Below are experts of layer 5 (counted from 0) of a mixture-of-experts language model. Rows are named router (the router's row for the expert) and show model dimensions 160-239. Each number is 50 + 12 x the weight over its row's rms, rounded and kept within 0 to 99.
Before each expert's rows: "comes before" lists some tokens at least twice as common just after its tokens as in all text. This comes from a sample of Wikipedia text that the model never trained on. Tokens count by the router's weight.

# expert 51
comes before: "\n", "\n\n", ":", ": ", " |", ";"
router:34 72 44 53 59 41 47 55 55 65 42 39 30 54 58 39 43 58 60 23 54 60 45 40 27 42 68 53 46 59 63 43 48 61 56 54 53 38 41 57 39 35 35 61 53 43 47 38 51 42 47 39 50 35 20 62 48 47 31 48 44 34 59 46 43 21 58 63 50 70 46 50 49 59 34 40 52 55 37 32

# expert 18
comes before: ")", "–", ".", " |", " | ", "),"
router:50 71 61 53 61 34 51 52 53 64 44 48 23 68 58 29 51 49 26 37 59 56 53 54 23 50 91 53 70 22 62 41 32 42 71 79 44 47 47 48 33 36 45 50 63 54 92 52 69 57 54 50 66 45 41 50 60 46 33 73 52 32 68 48 39 55 52 40 73 47 56 55 45 58 39 53 74 53 49 39

# expert 55
comes before: ".", " of", " of the", ",", " and", "'s"
router:52 54 52 55 73 34 65 71 22 63 64 36 24 51 49 38 46 37 48 49 47 52 30 40 44 46 38 60 42 55 55 47 28 58 64 63 50 59 38 40 41 38 44 56 63 25 51 51 57 39 36 26 65 55 50 71 59 79 58 38 60 50 65 39 62 36 62 30 57 59 51 48 54 57 54 68 51 54 55 54

# expert 52
comes before: "| ", "|", "-", "- ", "|  |", "  -"
router:33 54 51 54 54 44 67 51 56 56 60 26 48 74 56 53 48 75 54 12 57 32 36 74 31 44 74 47 54 47 53 44 38 45 48 64 49 38 35 62 44 37 60 60 52 57 55 64 63 54 53 27 57 60 41 22 70 56 49 69 29 44 51 40 55 42 48 33 43 61 53 60 47 46 27 57 47 69 51 58

# expert 60
comes before: "| ", "|", "-", "The", "- ", "|  |"
router:35 36 44 36 55 59 56 36 67 63 57 44 68 92 69 53 65 72 46 49 69 48 24 46 54 40 58 44 47 54 54 28 51 42 71 78 55 43 45 63 52 65 62 39 55 39 51 40 64 54 31 49 46 35 69 69 80 64 45 66 61 54 59 48 57 44 48 52 58 64 58 79 53 66 50 57 50 48 42 58

# expert 8
comes before: "\n", "\n\n", "1", "2", " MP", " $"
router:56 48 49 42 48 26 50 39 66 62 34 46 40 74 28 55 68 57 33 22 64 60 49 57 34 47 83 42 72 73 51 54 52 50 45 73 47 46 37 63 39 41 35 63 48 50 70 39 52 53 25 32 58 32 26 61 63 49 36 56 61 44 42 45 59 52 55 72 56 67 45 50 22 48 48 59 54 62 55 57

# expert 37
comes before: " | ", " |", ") | ", ".", ",", "%"
router:36 51 49 45 49 50 60 48 58 65 43 50 39 48 68 45 60 42 68 43 70 60 34 58 50 48 79 45 59 45 57 46 49 56 62 44 36 63 44 43 49 60 28 40 58 52 54 67 57 53 52 70 53 53 44 49 42 56 33 48 45 42 58 63 54 34 61 55 38 33 61 55 35 63 51 54 61 51 35 53

# expert 10
comes before: " | ", "2", "1", " |", " (", "0"
router:52 57 42 58 48 47 48 48 42 44 67 27 22 51 73 39 39 62 43 51 69 61 17 49 21 40 65 69 61 39 56 34 42 34 66 58 52 60 40 49 40 51 37 40 54 27 36 61 51 50 44 64 58 61 37 49 76 73 42 89 61 36 60 64 55 39 60 45 48 35 52 60 48 46 52 49 61 61 61 42

# expert 15
comes before: "1", "2", "3", "4", "6", "5"
router:30 78 43 42 44 42 60 67 45 53 52 50 54 47 69 43 56 46 55 60 50 46 30 44 34 34 39 31 28 55 61 32 44 62 59 62 50 68 35 69 45 55 65 34 64 34 52 41 56 49 13 33 47 32 46 58 59 44 49 64 45 72 67 49 48 36 48 46 54 58 41 55 61 48 42 65 69 49 25 47

# expert 58
comes before: "\n\n", " The", " He", "\n", " In", " In "
router:54 47 36 50 65 36 61 40 34 64 47 57 42 74 51 56 55 54 46 54 64 49 34 57 50 36 48 55 67 36 62 33 34 58 76 63 53 42 47 57 32 53 33 53 64 57 75 68 80 57 61 46 52 37 38 43 76 60 39 51 60 56 72 33 65 48 73 40 58 31 36 54 49 53 50 67 68 44 55 40

# expert 49
comes before: "\n", " of", ":", ".", " of the", "\n\n"
router:50 42 54 31 69 25 84 45 44 64 49 47 21 57 33 48 43 47 64 61 62 64 47 45 35 60 44 61 54 78 60 40 35 78 57 48 63 56 37 47 30 42 52 35 55 50 57 48 54 59 56 51 57 26 56 73 42 59 52 34 55 37 60 46 65 36 54 54 61 61 43 53 48 61 40 50 55 44 47 56

# expert 7
comes before: "1", "2", "3", "4", "0", "5"
router:34 38 65 45 70 38 64 56 43 53 70 41 64 62 50 43 67 58 41 53 35 53 67 39 48 34 40 55 69 49 50 41 38 37 52 44 45 64 45 77 37 69 76 47 69 36 61 54 74 56 48 63 57 28 44 50 38 59 71 56 48 23 75 39 55 44 37 61 53 56 39 51 36 54 34 56 68 49 27 32